python train.py --num_hidden_layers=11 --hidden_size=160 --n_experts=32 --experts_per_token=4 --d_expert=32 --d_shared_expert=64 --hidden_act="geglu" --moe_layers=[2, 3, 4, 5, 6, 7, 8, 9, 10] --router_score="softmax" --normalize_top_k=true --routed_scale=1.0 --balance_loss=0.00203 --balance_bias=false --router_cosine_scale=10.0 --shared_expert_gate=true --init_std_router=0.00682 --lr_router=0.00125 --num_attention_heads=8 --num_key_value_heads=8 --head_dim=32 --vocab_size=10310 --norm="rmsnorm" --norm_place="pre" --norm_eps=1e-05 --positions="rope" --rope_theta=10000.0 --rope_fraction=0.75 --qk_norm=false --attn_scale=0.177 --tie_word_embeddings=true --parallel_block=false --init="normal" --init_std_qkv=0.0395 --init_std_o=0.0 --init_std_up=0.0395 --init_std_down=0.0 --optimizer="soap_variant" --learning_rate=0.00317 --beta1=0.95 --beta2=0.95 --weight_decay=0.037 --lr_head=0.00898 --max_grad_norm=1.0 --warmup_steps=200 --schedule="wsd" --decay_fraction=0.699 --decay_shape="sqrt" --final_lr_fraction=0.0 --batch_tokens=65536 --max_seq_len=1024 --doc_mask=true --train_tokens=557000000 --max_steps=8500 --dataset="wikipedia_en"
Below are experts of layer 2 (counted from 0) of a mixture-of-experts language model. Rows are named down (a neuron's output weights, with its number) and show model dimensions 32-63. Each number is 500 + 50 x the weight over its row's rms, rounded and kept within 0 to 999. Numbers have three digits each.
Before each expert's rows: "raises" lists some tokens whose logits its average output raises strongly, later layers aside. This comes from a sample of Wikipedia text that the model never trained on.

# expert 10
raises: ",", ":", " in", " for", " and", " with"
down0:530557539527468591469506486470516579464488446532506479481387366539480482540585481530471437441459
down1:510489467525563534596507407493499497485596486430536477533465539498586538503533523461493530491551
down2:465589612485532541537559514520492512567412473487445495510398472530459498505490502608493560500412
down3:597483468534534529514541488441481456377403573548506492512542487508529518601446553556560541434438
down4:602442449590500482418546454480479626563520527415538426538492583479490548531515540511463493468422
down5:498483438489551451505536488508513560402489503492533453419609460545500524536520496459507585576562
down6:544487413587434437487493490475503524454483432502534575468451524600426518526472569470548454483592
down7:477532618393507467527476648436637462476451521484467516524598483478516638431471441469374441404492
down8:507397496465507526486517517546407570548442492421483483534545484485459539499369515486521475426545
down9:475502482507452516497494542498524508464565542504450552556547395510533623465476520498531556512440
down10:505532439515545522452415469537536533464466519529444617406512588539504542522533457525476489513446
down11:424510403470474564487441583493509551475533542460577494496502455541431537546519547444545475476429
down12:571507566463546592410421473495521508509587417428504555548533444478531523490555542463532493431540
down13:499371448555506420502469539471525552489568451548415521511461475474522489436622489535504521492517
down14:530468534497549548516520580494517540471505559468576405466465497483460500506446522412508446505475
down15:481455479481531454361444509478508492471521413600471494491383475474419556414468477517539584520427
down16:455550481524479488520466402478380534536493512536470561521576387428503406501408484514496398573561
down17:445498472513513474449528434551457403429520431467537446390410517520549564566420480510524521417448
down18:571548577504546527472454490589478480524539577488464480496477491519495544476569479470565415601528
down19:497449563447530443485413520508409470566516521555488578477461565484472515503514500473469486517376
down20:512504506504514548472371488506524481502515464579508567521477507407508563467449419481597512491415
down21:434544575473582557460541461460450489497599420534395523522495486515402496477378472537519411521544
down22:540485550473418456426536554551527496514477481439512492474474416502463569527439493511512478456421
down23:486593504485532575525466522493473548475454539518528515493428426479480516513504502501471457455557
down24:401536505377529548560436541449553497495515442565467396413499465460560430527501426475520512474468
down25:485545576533576492513532422530469490434492478503470513513491594490518500470435436505411463502568
down26:440471470497488444532550551462499578590525450556425493515471483538513577453564455502533541463422

# expert 27
raises: "year", " Binomial", "cont", " Spouse", "present", " Authority"
down0:490411473455495476505515586506583483432411437520531544425501500438570545475569478478505484451474
down1:543451487526510464355602496558490495454438495506536405431459505495483542499469497443548442463608
down2:488620458440572497574508517469398558497491453543469515539554450468439520518368481532492459464480
down3:471443471461436640499508444485502499389410455498485421475498415504500406560480512550466540563579
down4:476546461478546558593548468441543453426523524426520528445579554546453451560482415476487460564506
down5:415483455454505486489503447447449565391409469546530503455451540425520550469566424537583504514463
down6:413496532514504538534526485433568442389465490458444455574507487520591558446417519520563532507406
down7:395437500546462399476469524505435542470515431555529497501469529511488487419565559497485500526625
down8:402528416492504410556505598536436593481531581628498546438482555456550486431469598465395613438542
down9:498607448462524450577498470500539466472520655421436558543458601571485386465492509541479539496524
down10:509485524402538528511521457511517455426463540523430563517560582551481473556416514499557541481470
down11:565507519498569469502549503474511481575581439518430489479472556529444533560503417476500522433549
down12:435538550455539537511505509566547441594581470438467445450517543492547468461550406535532499486483
down13:517432427434546318494467542471463527480498560514474481488515539533429424505458524525515488456524
down14:445423484504527524500482421480514398420500498543576431534507557536553443507401444542551537560406
down15:435501412461442578517528486566525540544477466477485563442475535422538601509497502494474515503521
down16:498538608487473498518414484560506501395521530566426481521541491528489409506552546495502490635603
down17:427528586456463504616462494452493488461538522574534504598409476478446522523504376491503567536484
down18:444459600530462523551493503487494504509546507587376455473503437551611463488469537427525509551448
down19:554558455488506443459457551500510445496524562571463510530505547462589437533409522460401568443550
down20:454540394546492518479589545463455533493452450549573494541539448416468480478511456537519547424532
down21:490635439504527532532530542523494518437583434603489502431539530422598519519477447389562501519398
down22:562424467478572498478472493485459422567449484561607496411573600560373472416485501536514517402360
down23:526487633526527442482541542530462550548446506559505461462566514517509490441418527538457499496543
down24:486469512408463479519527467451461475503422459512499497386529494424534457500482501393502532416459
down25:541461443398499547475446451626546512582490426520500475454497422484557504594375418439532523601440
down26:489450417456494485455452522504539478456503448479469483470537435530485511444519582595451550454508

# expert 29
raises: " the", " his", " its"
down0:560517445517490578477500456535604499483502504574502459526474499452473526457635487507466566561515
down1:561353494457490512506577508480477475572573533576417486464495416501503590504511421536541445489342
down2:521491520465501593496453570550492509532564447561455444412519525398474484451514461571461534437469
down3:505424407487494603525468549465566534475437573605564440437523476567528446475360523458523446567449
down4:438493475519420417390528444590412552431464526514460473418427519462544468493490560562448589516449
down5:415541577475574515481592557463532522541425506524508544534520413463463522504595429484541334445506
down6:475498473506506592578482423510563448501557509415433504414450344442446505566532461569536512529475
down7:459496438515458390558420572502428540474499527464470499479515425415432498518448540387498526556577
down8:485459459496491576498579547480572492513480457495463538554493502454480537494540419482556467562528
down9:479529547439605521495557531397501483556533563469553450586505461518452406508479523558544420571455
down10:522510517419464478484426474483518527545496477640517518519385473442493395403489562560484531466486
down11:426565560568606419413542553524473403469344466535428533468566548521493526484442462427523607583489
down12:441488551557535560477433520507509573602554478507593458414537417531525483466540546499461533544518
down13:393500567489461466510429494538431531511450485534495510448545498485457506508513488554492531428486
down14:561487463412524544507564567446508436351479494536481559500501509520454541443366487521415488474552
down15:451441503494517432485500536510438503493538498449638494562500486567384534502548486454442506496549
down16:547526490528532446435482466428401570522508438570405495517498531559511524540474513472435526543600
down17:408488527468461586471464464480524505529494514403453481471516462402490506535618472401522553508497
down18:462534550503494550516486562456506476522565450536517509502455473476494552541495505392458518436559
down19:457471579496481509435522518547464592607490486517459499497491528511509559582487488523504509517538
down20:512561446412504580566539515522525505373513459601529518400497530539552528631502576515586459580488
down21:483461513463517459513553497496456632577522463565460461444537572409454469576540515625538495471599
down22:435581387495463503584474493475537450502518552498495470505472359562465577510533498465573445591464
down23:539464454479489631472445461540435578408585386461533479492508381519560543546523540469499542398392
down24:472460451493586652565533460488545542513442567597468510492500564493486520478447465503469569484497
down25:445487659454456496493550421486487454578500420585537423505519507492498450409436515534459470582441
down26:504509548523478412510617519515402471536457403507447460509463430384539567538448549535503451500511

# expert 24
raises: ",", "al", "ab", "aw"
down0:497485524472463590434481602477562527617537455486529499526456514501544476512433571499477480499458
down1:474491465566479377518454509469454376552478508558506527528485519520555531509519604543446529505477
down2:387430512506518484428472466515474485551456517532417493366499411527485511543592500446510498517541
down3:361480530490629431486521479496491467522505499484481525424530489483437507489413493516458466563446
down4:470534470477511521538464618516514445468539447487500448456558456497411565548458500522451527497542
down5:477428507570543516561476569551479464453492485510488437478415511524482516486534407398523466445591
down6:539428491547577510559476447517542521465487579539468503499566452591570468439551496431447444526542
down7:475437476417467503556440475522581470479469580493579459518588483505549487517484478499544448543386
down8:491549550513518530544516546516485548507456541419507505494557573511466508529473509464535537567631
down9:530424545561463537506425508450530522474485431541487487482542447572496497526459524488507508502454
down10:496570525520403446497465406524514499482502491439516519467471476522443498545537502537536487466559
down11:515490615513481545563458496477449453532489482457468490476484466531616462415566478473466532473512
down12:472524504563550462507479579609474469495488451522452507490516506451401475377505507579462454492414
down13:488543508503480571536419519568543531543511531550519511498472422463523533526457434571533428478526
down14:524446534565501585567398434502449511547546511515530403468496452516516417573504447467526425447531
down15:530510509457424537455557451471462431526454467442516580529496474509573513612458517433518452525574
down16:438533538548476602485499463515615445433492460497482524442478519624470541497545548498558449437484
down17:489444467589474473431463493513508526572468480515417417531519523471447536467499477495567552564497
down18:546484378458476545506509505515522516477495485567452422541480492449424453519441544323490461537491
down19:432450589451506431600469401532485506467564486462479596496498532486516562521434512541380487576523
down20:523463545530573541601462496616552576430546608520504459521482464410501505538340476501493533517465
down21:519554499428446468488501463520374511419544514572518530553348407531478525467466519543489475474466
down22:389486550545479580496492486465467464468438551471555434443488551512608487460495520550488433458531
down23:427515497563526539482504437566550521530396560504451445546549536568524461513457516500584474562452
down24:479465456565456495517494415563445515495519545470506403454446398491519485442505487446563384446487
down25:524459518436471530555617578531501547559460518480500502547464493472505486525595590548531504437406
down26:509525530431533542474495416466516489475418415517494584505422523539528524517504499521510501529524

# expert 11
raises: "a", "op", "ok", "i", "on", "o"
down0:524562397485527477565449429541477522469506399506479507512559544490502474494492478623466349505511
down1:487514527479522424560515408426538536531510529544430481495492564499507506505467463425453459509397
down2:511479495500510539609511513537612544527532527563579495506507452548485469579447585470455473556522
down3:545468433571501534524457542603403517489565455467453508580536548491503555521450502456501572578486
down4:510571577509562475462452466446382497575415504515496445504508601463577540560541511463428398478549
down5:473537518560491458482497529481468536476506522496490526532435521545623466516442393477569477509623
down6:575534526481510496556526468469496454582512558424505533495469573530514560416545496393481529402516
down7:473507456603431519436500478561433525441531580411543466448429498523545509477543579563536504540497
down8:409619512563393495494482555515361457467438528468469543432433450532486503466531485525505449525538
down9:510472562492556561478591505514541404441539561490412546482503549617555552607522474545541463437560
down10:470552520553412503472385457523430576521486463503460520459568468457541469470478492450528432454540
down11:438551476551559526412532445458474530524490528496536491470624456585514537569501529469492444477415
down12:382497569503483558517520419526482414528520567510480489501500528557541484478402545500500514570385
down13:463453463509519492524505585523518509409468534518472462536483566516491447503580583554459523505474
down14:466506498511522422496554470490507477577505495475518477508495517530460476473514447462461475489492
down15:531507466543600497441503519611548429490512572454517503532473541525492549440470533527493515513542
down16:549546519508477450551478533499523564490504517468511422502537515510489510588472484594507572521500
down17:489496570538546571493515620483457434499438503531457434518529548478547518471511444497474532474603
down18:510479424559469442479520500526511501510472475459481479524435492513412472449481522415476516483405
down19:614523517460407477479599546510584418562453437357438482497559540553421506437496467519480486451481
down20:498527576472468434480534488609411482547548486503461597432456495458603497439498480570413467433506
down21:484529565515464507530507632574467532434525526445574466500566467556529494512448438566510477497528
down22:530482482505508427426613554504481503513438473440485563449512533433475604587511485498452523523578
down23:578441524540469574449495508440520511552552476433435479532499507501498464539514547474511547476453
down24:518512482477467546539517483518554574403494484416463507542492569475553454444519439583488551458468
down25:463453513551455536528531481531562458482490579526519539497487416509480593530520469429545494553519
down26:525538483451535590475411525514545534482405481565489523466507529500487447485541489489559517454556

# expert 19
raises: ".", ",", "–", "st", " and", "th"
down0:412618433503452560504546411487468568439487469560435564504502408464579442589461560506542520503442
down1:439394488431649396421484496466496490432474483479525457493431536449474476432499444495474525444465
down2:457588444479599585513525523529566446443489462509491552526494503522475517552471533527527459429481
down3:528408482503543567435350531529439476526568525496446505400484514418547499498400562522521528506529
down4:469549511503490483537458537455473563408460444521427522621474528493532512552552526533437503553497
down5:492466484456616601529460405498551442528504517554595553496448532514464558527490588500538513536480
down6:496443521472466467507537469530467480491501571438464555533559486475475506612470489515533484450543
down7:570503439386465471551549447493528483626516493518484477488478566542491464546579573455486508502445
down8:504485528505459476520476521515486549448599481476439454471512495443568524495473457501477465477459
down9:522504498583515458469442590344412498469533590499478546531570493510489543527521483505474476490489
down10:467539461488536472503590445520523600546444512505439487530457465496512508468522486546440529504497
down11:491488468550476538553487486458535538489506572459476491548544498489440530511518528476480373592594
down12:529578531446482523551529594515495459581470462582570593600509488527529431430525454531528437404560
down13:473516469486472434451501448603501513505503515415465551436570608564499514474381456455529603511410
down14:553462545563433461507542489415433554521447421492498540587559675561564533528529545473490512428457
down15:501400514527550607559395529491529409585448486493465466466541531547513492521513405448520459394473
down16:508518522502527509606414454529487538531541421386503493561443578505530512534499549471379529483509
down17:421606577492506534473551512396406459497505527425500512497602498529422464491477442418489455494354
down18:592540422469520461447526462520522511464547523530511455503444404614512555541538563614404527518480
down19:428588551459563461514498530443509506462467535613454461568478456484406466550494497521525495522431
down20:512491410528413469497532510473444503512542460513451523526569541543489589537545419492517552505479
down21:485526563511507396515538625451538495526509588503421545547485531597441475528576450445492491484463
down22:489507427555451464484486532445518594542435436427473507387526522522565483437506467545566510519422
down23:506544477497529542515549441382568471474494509586514585522451438531522546581545557470528497442490
down24:470495459501495459580467475488499561497543595434439510549491552518471482536528636493523483455595
down25:433440548445495537576567455530499484502542504476410507461496415471407459520520509483481456407524
down26:580457472547489492565534483512509456499439479506467565556512523519517458463508517489461537492488

# expert 8
raises: " and", ",", "-", "s", ":", "a"
down0:560560531448535515427464471569474578415463462536514486473492525545446432550617448620544544445537
down1:445506504525473460565473524473457514451543487523531468457483491431512553509538575426534485410495
down2:485481466537427508475522499474462505501512490420490466567527494503404469432499557507490466472547
down3:534465387623528438436519538419456542524546489442452485510489482498485485550500471584518506520525
down4:504548544544593530413453499482528431538595516517552480536521562549451555441452574539512368447511
down5:515574483409490502499510510432473479545511563529467405435536533385419523452472482368436541502553
down6:480495534510492433579488539483452438408501550475479541550467550471486443398503465432615530481473
down7:532478477425568526587433491448406566567520499445571524409546522524507506552516510461492505479490
down8:401469493493477464435567496483536549553467431541448467512520475434526494570507508468506524565580
down9:479453507476535520529439565467465487537534479562534543492591425499531481554495498442488437471554
down10:544493495489553494520467506475570403492502468495481465551559444539597526472405574489442501481525
down11:442529500432509514506560567533607442532487503555556480553475583494442562400484505528529536446515
down12:474393471488519483474447527458561494481475443471460442566511511564449497525497525624529514471509
down13:385521524467479505446521512418440526499428502525552417575498545525484517423515533531436521528571
down14:530492455481489521488422503453500557527545403513529399402489493549510544488600434578455580466459
down15:500398560503518554495435540427464513451517495570545556565480539458487520492514484407554453498510
down16:499496642536568445461498496531538483497454399500487556546516472501467542496435525478480511509610
down17:418468523457444570511445514539524488455442473527509426527603494472563479447521429527505506491421
down18:479558509518501449475465508434491530441438524509477429486572549575520466640471440468480477534493
down19:465504479481575374502528510434442560479547592488466510485507611518390501469507381495573498500495
down20:443558476501574577511421554536608536520502433536459489521473507476467488547537499473542525488456
down21:583511586484522405471481465440486448592504497530537492404468440431476570523420473504508561490567
down22:546509434424491492429516473474538568605528465521597488533441526513510555476480396581470520553492
down23:496512604521449489489567533512434480535508439500487449565454440492476519451469458487452485524453
down24:494580472441590435463405523441506466559602470463551436512549450563546552474545530555522452432494
down25:673492528503556475434429545503523495554555440495487519550576502507535566542596577559529474495452
down26:549475572561549471556585534567519523497471463536566592522582490560600471489562472468582456463561

# expert 12
raises: "e", " and", ","
down0:444552482558528451456455429568487497538476555581480553452502535494471423452418537448531442458515
down1:513568416434585523569393493487468482486564586561579475539494504482486565512472426457490557590575
down2:521414569541501511539502536556488616460443506471431451498512551432530505454465524450605545515529
down3:413556487449483515480495547564536513529497441537391434538504527398561491535519421518420518484473
down4:517543582541507594578525525476568489483522530593489629493500498558478468597523545591545556475526
down5:537388463420515588459484369568536507402539565499477510589571485501548475480522516564483399424567
down6:526431484479453549511563639469450482492499531559536610534589489509435509544481424507472458551557
down7:467500501474456556455492535604501528630577533492520609534434589523592535382519515461501493497464
down8:542518556451486499423509494579538571488458515507458468485422437417435504511467527520469495514469
down9:506475455519459439482531481588430600426488557435513448549488451520511482540530516527523525459404
down10:440518470450536549508435486481538532504455562498511508564531417475548478544484399440421517495492
down11:443574512569435441492508498424444512418492458490458467442472658461520596575499475579481493498597
down12:408487530471502480487489506465465526481479459500593431503599526472524493462523545525522588457511
down13:557507484550551499594407511519585505475475534502489504418507482555447513532513606475504441461523
down14:609484492506588454531426570458514551561558554502526558527530476521501487503502586449537449461515
down15:476566497472532446500473520515575465496430474495469604550516527530554539564500565547538610524469
down16:483462484526496527526516572538490416557491521507632497371481548434437501562559529569480557543493
down17:530377568562511471398433472517507572570559514555461473526422557499479499422450450516421531492460
down18:528514531459500437536496537528444468561456446545499493486532534536453512503471632540533518556501
down19:505584500476440434450466509545536469420486444513506477571412501401513490475533527520513496542520
down20:514477510626521550492467488428491442445505565529466457596504449531446550418507552462569518425603
down21:511479479452490446378564568481487476441590453411472458551537527504473521460508431482496482534528
down22:533383470446491439394503418505485535476552483492440480477611524498562608380506518503465531560447
down23:583547495439570478423560526507438498574464468501596494451431500471507448461484531505494472387556
down24:551508513467567611409488508553482455550500493447488485483474480535491520529510478485517522494488
down25:556468428514529398415495442521496572505503540565516473452466521581450438446451488534465566501462
down26:464515558454448437421548515456520503423493482418455487437555557434470563451441493504567555502619

# expert 30
raises: " and", ",", "."
down0:531552476410499467574523521510507543541533534467471539551519435497461378513535419451605469421519
down1:528428555494504489449525492453459576517567467411541525475488558497510488512408469492483441541518
down2:523429485474467384470514480466488456436557541495433534561527597516512555539568545461413541492538
down3:474592479481541518457465560515566521501473554489435508491474533454460498616520579514501464488472
down4:502521547506508552459522507491531549540489482493465521564455512496436457411429485521500423481565
down5:455576498562545450495417464467526465493534478482493566563449530513462513514451614583429533447440
down6:468603454365555538523459414486465518466544466600475556424502592537522506502473519514490558535428
down7:500537560540460448494584475548499486527528574422496514538538547575501501509612621491530480508539
down8:504585485536483468533503481553556462462523424461562525489381495446505470543570497500507521452560
down9:507475450575432491403469527532510493488431438470480455524593500561399468550514465516367572549427
down10:464504413457503560534546475550491543528454471586484534514560491542492562517516418511575487537509
down11:572457510513503502490418586422456492526522487373536440519580457548586448506588479470400529537516
down12:487559432598420506464567383620483522503471535440468441565507415493474564469359531532457470527464
down13:417529509548534513517481511519595501507464511586515490496438440606509548529517487476466540442588
down14:465499550533587440524582524423415474399555483572417480529410514499520380489499413501521521439472
down15:596436523484557355523454512502473520502457524607539516591553492514536560524498467573416648517501
down16:698476481501502432487487562454557445366486543493476500466478550525444525519461534501534432544508
down17:445537557430560465451452530519442481549458514564495472464413438457500487486523528524478471406556
down18:430525494426496461498517524500516545440503480491502482456471509466607537500517455454404446525501
down19:461448539469417449510520460526509551532465503468518485457538506535493535521494519518409524483473
down20:524555562490493564510500521465564551511479547530483531475513543456535503590520463547507542498450
down21:442532548583579469556515628449524499456489576463459518504405453482498501555525507492500535486585
down22:517458566565401470534519592462413403488477402465474561439491519515491512556558485518525404474487
down23:547533577521509544549519519568481503542401421456506523405422424525493507522489555604574498567421
down24:542491513483487462478478484461413547463431509496580526469443524445483519493552440444528417487439
down25:427513441509477476501468535489500496518420468602584491533430554454483495521529456455479471535551
down26:492533457537435553427561492473655488539530451539441478513498505365497492418542452505468441503511

# expert 25
raises: "–", ",", ".", "-", "th", " and"
down0:447446580458455533521477600556604500470502423482481467503585468516561583523451401442529473569498
down1:584516493475532488464493543461571456520478447517583454448535467441535422459514463452476525603503
down2:496509472455562584393433543523536438458593440445570518542589480493496493533479518481515528495404
down3:490465451475457559537438542398488441511501405600484449468472497503522487550508555453411510519551
down4:464458592576431524422591550644477492535534537469475492473509420529478525496520467539486465483509
down5:512633470486436435433556369421506513494457547523529558507427537373575597466544579515556441487575
down6:544637498525510451460467542520501509482494457467484392519510557456409487500420536433458490544481
down7:511473550450518460496582443491576469502479497453538467471561427435502519586515476503513500444556
down8:469465536525497464576567540543388404501448560537483636508481493461567591417563566491520503579597
down9:468545451533471489539557521424452562530519497546577529543470518501459446404493521449465453585497
down10:493508493436478499402438542522600494458513414435484464505552453482564528510488460542477490491438
down11:449565535483476458604547628446478443424541585415501504455486542490450504492524541505478453484541
down12:511555449513453447583450476456423474516495418566437433451486631464443533405475526506357488472534
down13:399480490506474515518438508546414363505365477593511543551464541432433475615466543460456602583539
down14:566450534442444459466615541478488535543494441535505460441483503507430522426568546542519469455486
down15:530561465598435557477533489525494538459552588512443490481419460445533525482555557438606561506567
down16:458501482475417505631463455465593494476480511522483537549504455500494454557533548569509512504352
down17:462462528599480412486502600496482558523417470505513570469529468527438473579544474425489525536472
down18:446583547489607428495487511398494500489430479487477467568555619527412515441496485522457486529545
down19:470456505479518645450521522515560494472458478471498590430445437470460548409478523529509539464530
down20:459526442567503413518534532483445512556496482453474464491576506553534523493550537567534477526586
down21:471614447522551380479514550499508626535439537504409521502544592436487507523494496453508559581408
down22:514461495466474626534457465459476485621535413410517517497501553567493503429546431509377528521445
down23:420486423571476546446490483553485547500522483473506471500479427438578465483561479598480540573494
down24:449467508531420640517453451461497556480456505457565454446479469544589535416448518461515450524517
down25:431424528386493501473526560457447473488487472467467545525495584489477491563476508418453566549545
down26:535483441589466572479588475565525577459457417584582482490468496532531486433485548586528509516448

# expert 21
raises: "=", "-", "\n", " in", " to", " on"
down0:544415488491589496570531596454528526511479536482485552468622389636528547537515493386522483576468
down1:516469537497522531502501566501483527494552486405468467530530402418532486566552412500624482515508
down2:447513494461561524495465509554558456627459421457554538486462480519596504512506510491476464411484
down3:491497545447577421456546518570592474530532378477487463512547589443571528459598585469543482434447
down4:458560447476521428550513388423497534457441484590506615553585438430495501442563422436549541478520
down5:553520392490485396428548460451437570481424448424468492523381426439480459395560434496466519474536
down6:416520504507498409488551395523551468517467444487494470540535535453417559431533435466441470561568
down7:578428524489457576534484444569504545489511542443532483478453455495532520497555381554550449564524
down8:579570482567577546435575519450572500551527513506531586491477595469581513509501421452478543467408
down9:321457472510518419531580508444506569464552534498513518483545521510539425451484432367463534530475
down10:578579454532464522462451490521500519507533437512482515486551563491464341459483494477587568447524
down11:585487486498428559533511532527502573603509542636566539455482449485441529603457494515531534372504
down12:528540432513519591464511544485525514509578517496438548423476554507462404488496459608504467456425
down13:399533502492507857519528463511518420474480564515500613535500449524494512486525471506476562501487
down14:468461483529503409595500550590480462542520546476503535433602512517431586520408466514541634530514
down15:507508524514377456476531508600513450468557463462540419442522385510525515490525496439573468446510
down16:587463461490441489446570458472556506551488519362462493466446475573494479524460517470497472489460
down17:434632518402556432526553529430532507569481535518468524486466547569436533507460435553550413534537
down18:459418575403383466506497466557554504504546534503488523481420501518517499449441484547512562514443
down19:510492608461542549546547472483547494517584526491466537494480447428493386459516504498520481524517
down20:498535506434513447478525414402579495568495555481533475499538472498482546433485493437547468601423
down21:447508534474484586419507593467465476532476522400423456491516520553516537401505454488480465546404
down22:460424427483539560564486514431584547391412546513478456538529494521491536474528530558519528504538
down23:451486416456450527460431594467505591541407446474474501442539439509481555567537425524547513546367
down24:574525452526530399476500503467443489487560506578459521469396484458365498533558469623478563432499
down25:442504470490606578433574526589576460444450523456463513515382396369388480584556393491577555420461
down26:509518508502530568601480524535548490434512463458441531476502438562502482508501489566524434536414

# expert 15
raises: ",", " a", " in", " the", "-", "."
down0:409553468561427452526528501575463464552511479589553484544561508448548490571484522446567418548479
down1:546427490475502409534541448642379449564515477467441448460509593443482547428430523535500511412519
down2:481588549411574621529536498577527485467463507551483509503437442389473484470516431401520544569464
down3:538567569484501550464561475482491400460520481568488482498499469539565574463501508485559481459444
down4:492547525448499483425524494479539511561525423464422510495525493509487564390576474562502549482495
down5:439544437487479485610482441493452485445574552541555430533514586542548499442532531461458370517519
down6:595459415508511548527560473483559471464485499458504509595530480458599535554509549617547389525396
down7:502468542465482461450541571577445457566615505452454419458509477563501428525432554474424502525506
down8:401558442443498506444517431451481454523475478500507509532486476468483536433507544560500461582356
down9:546624517513467507466441484494384514446512526581527493507582533438544544524438401365505453589578
down10:471481510439512597418507460440479497579562532608503425420426523515552468461499513491517555555451
down11:542559534583543425460466521474486551560459560485486481529456416562436398512578551463538408549493
down12:407495539549512505558498515537442487607557478538543521537462473522480578425403481527516562440499
down13:473501446512476574483433461507545493536475469539515534545415449577423491571460411450548592456515
down14:555516496586524580540519492445575441490496461500564553468470500609539393479513449575474476588482
down15:432597425486499557518502557466561490553564453473487443531436489482436517507489511543459585463453
down16:523498517441462390460481523467454496583384442398402408514572534554477450527437502496453533454515
down17:525539496440525505501451371576476447526586505533481444584493430443504585523543565536630543484552
down18:456524467613544417563431446590453457462503445394548522551531510484497561606486509550423507493509
down19:478567442378527430498490399507523534542554515492514630450488458420421571507563516618527589566594
down20:525439465564458546608564580536539530513543464500487563522462501460469537487475429547425477559413
down21:558456542511554501547506582529491467481525387377552420427536417483487582432457506513575529457503
down22:525526527482567575547483518533498593556502536469524559555474447514479404529463473577497517460518
down23:543432542462469531497561494507470563517544459514484451486434514364541455472463439513486478605556
down24:509563484530449602527539423470393487551537519542530450518483428516439460507423479440526409540462
down25:539540437540552551446519456449505540442486496376477477520541498487586441510434545488620562515546
down26:480485519444550446461462493546526519423426587452495525557497465492517544330503523480425507447494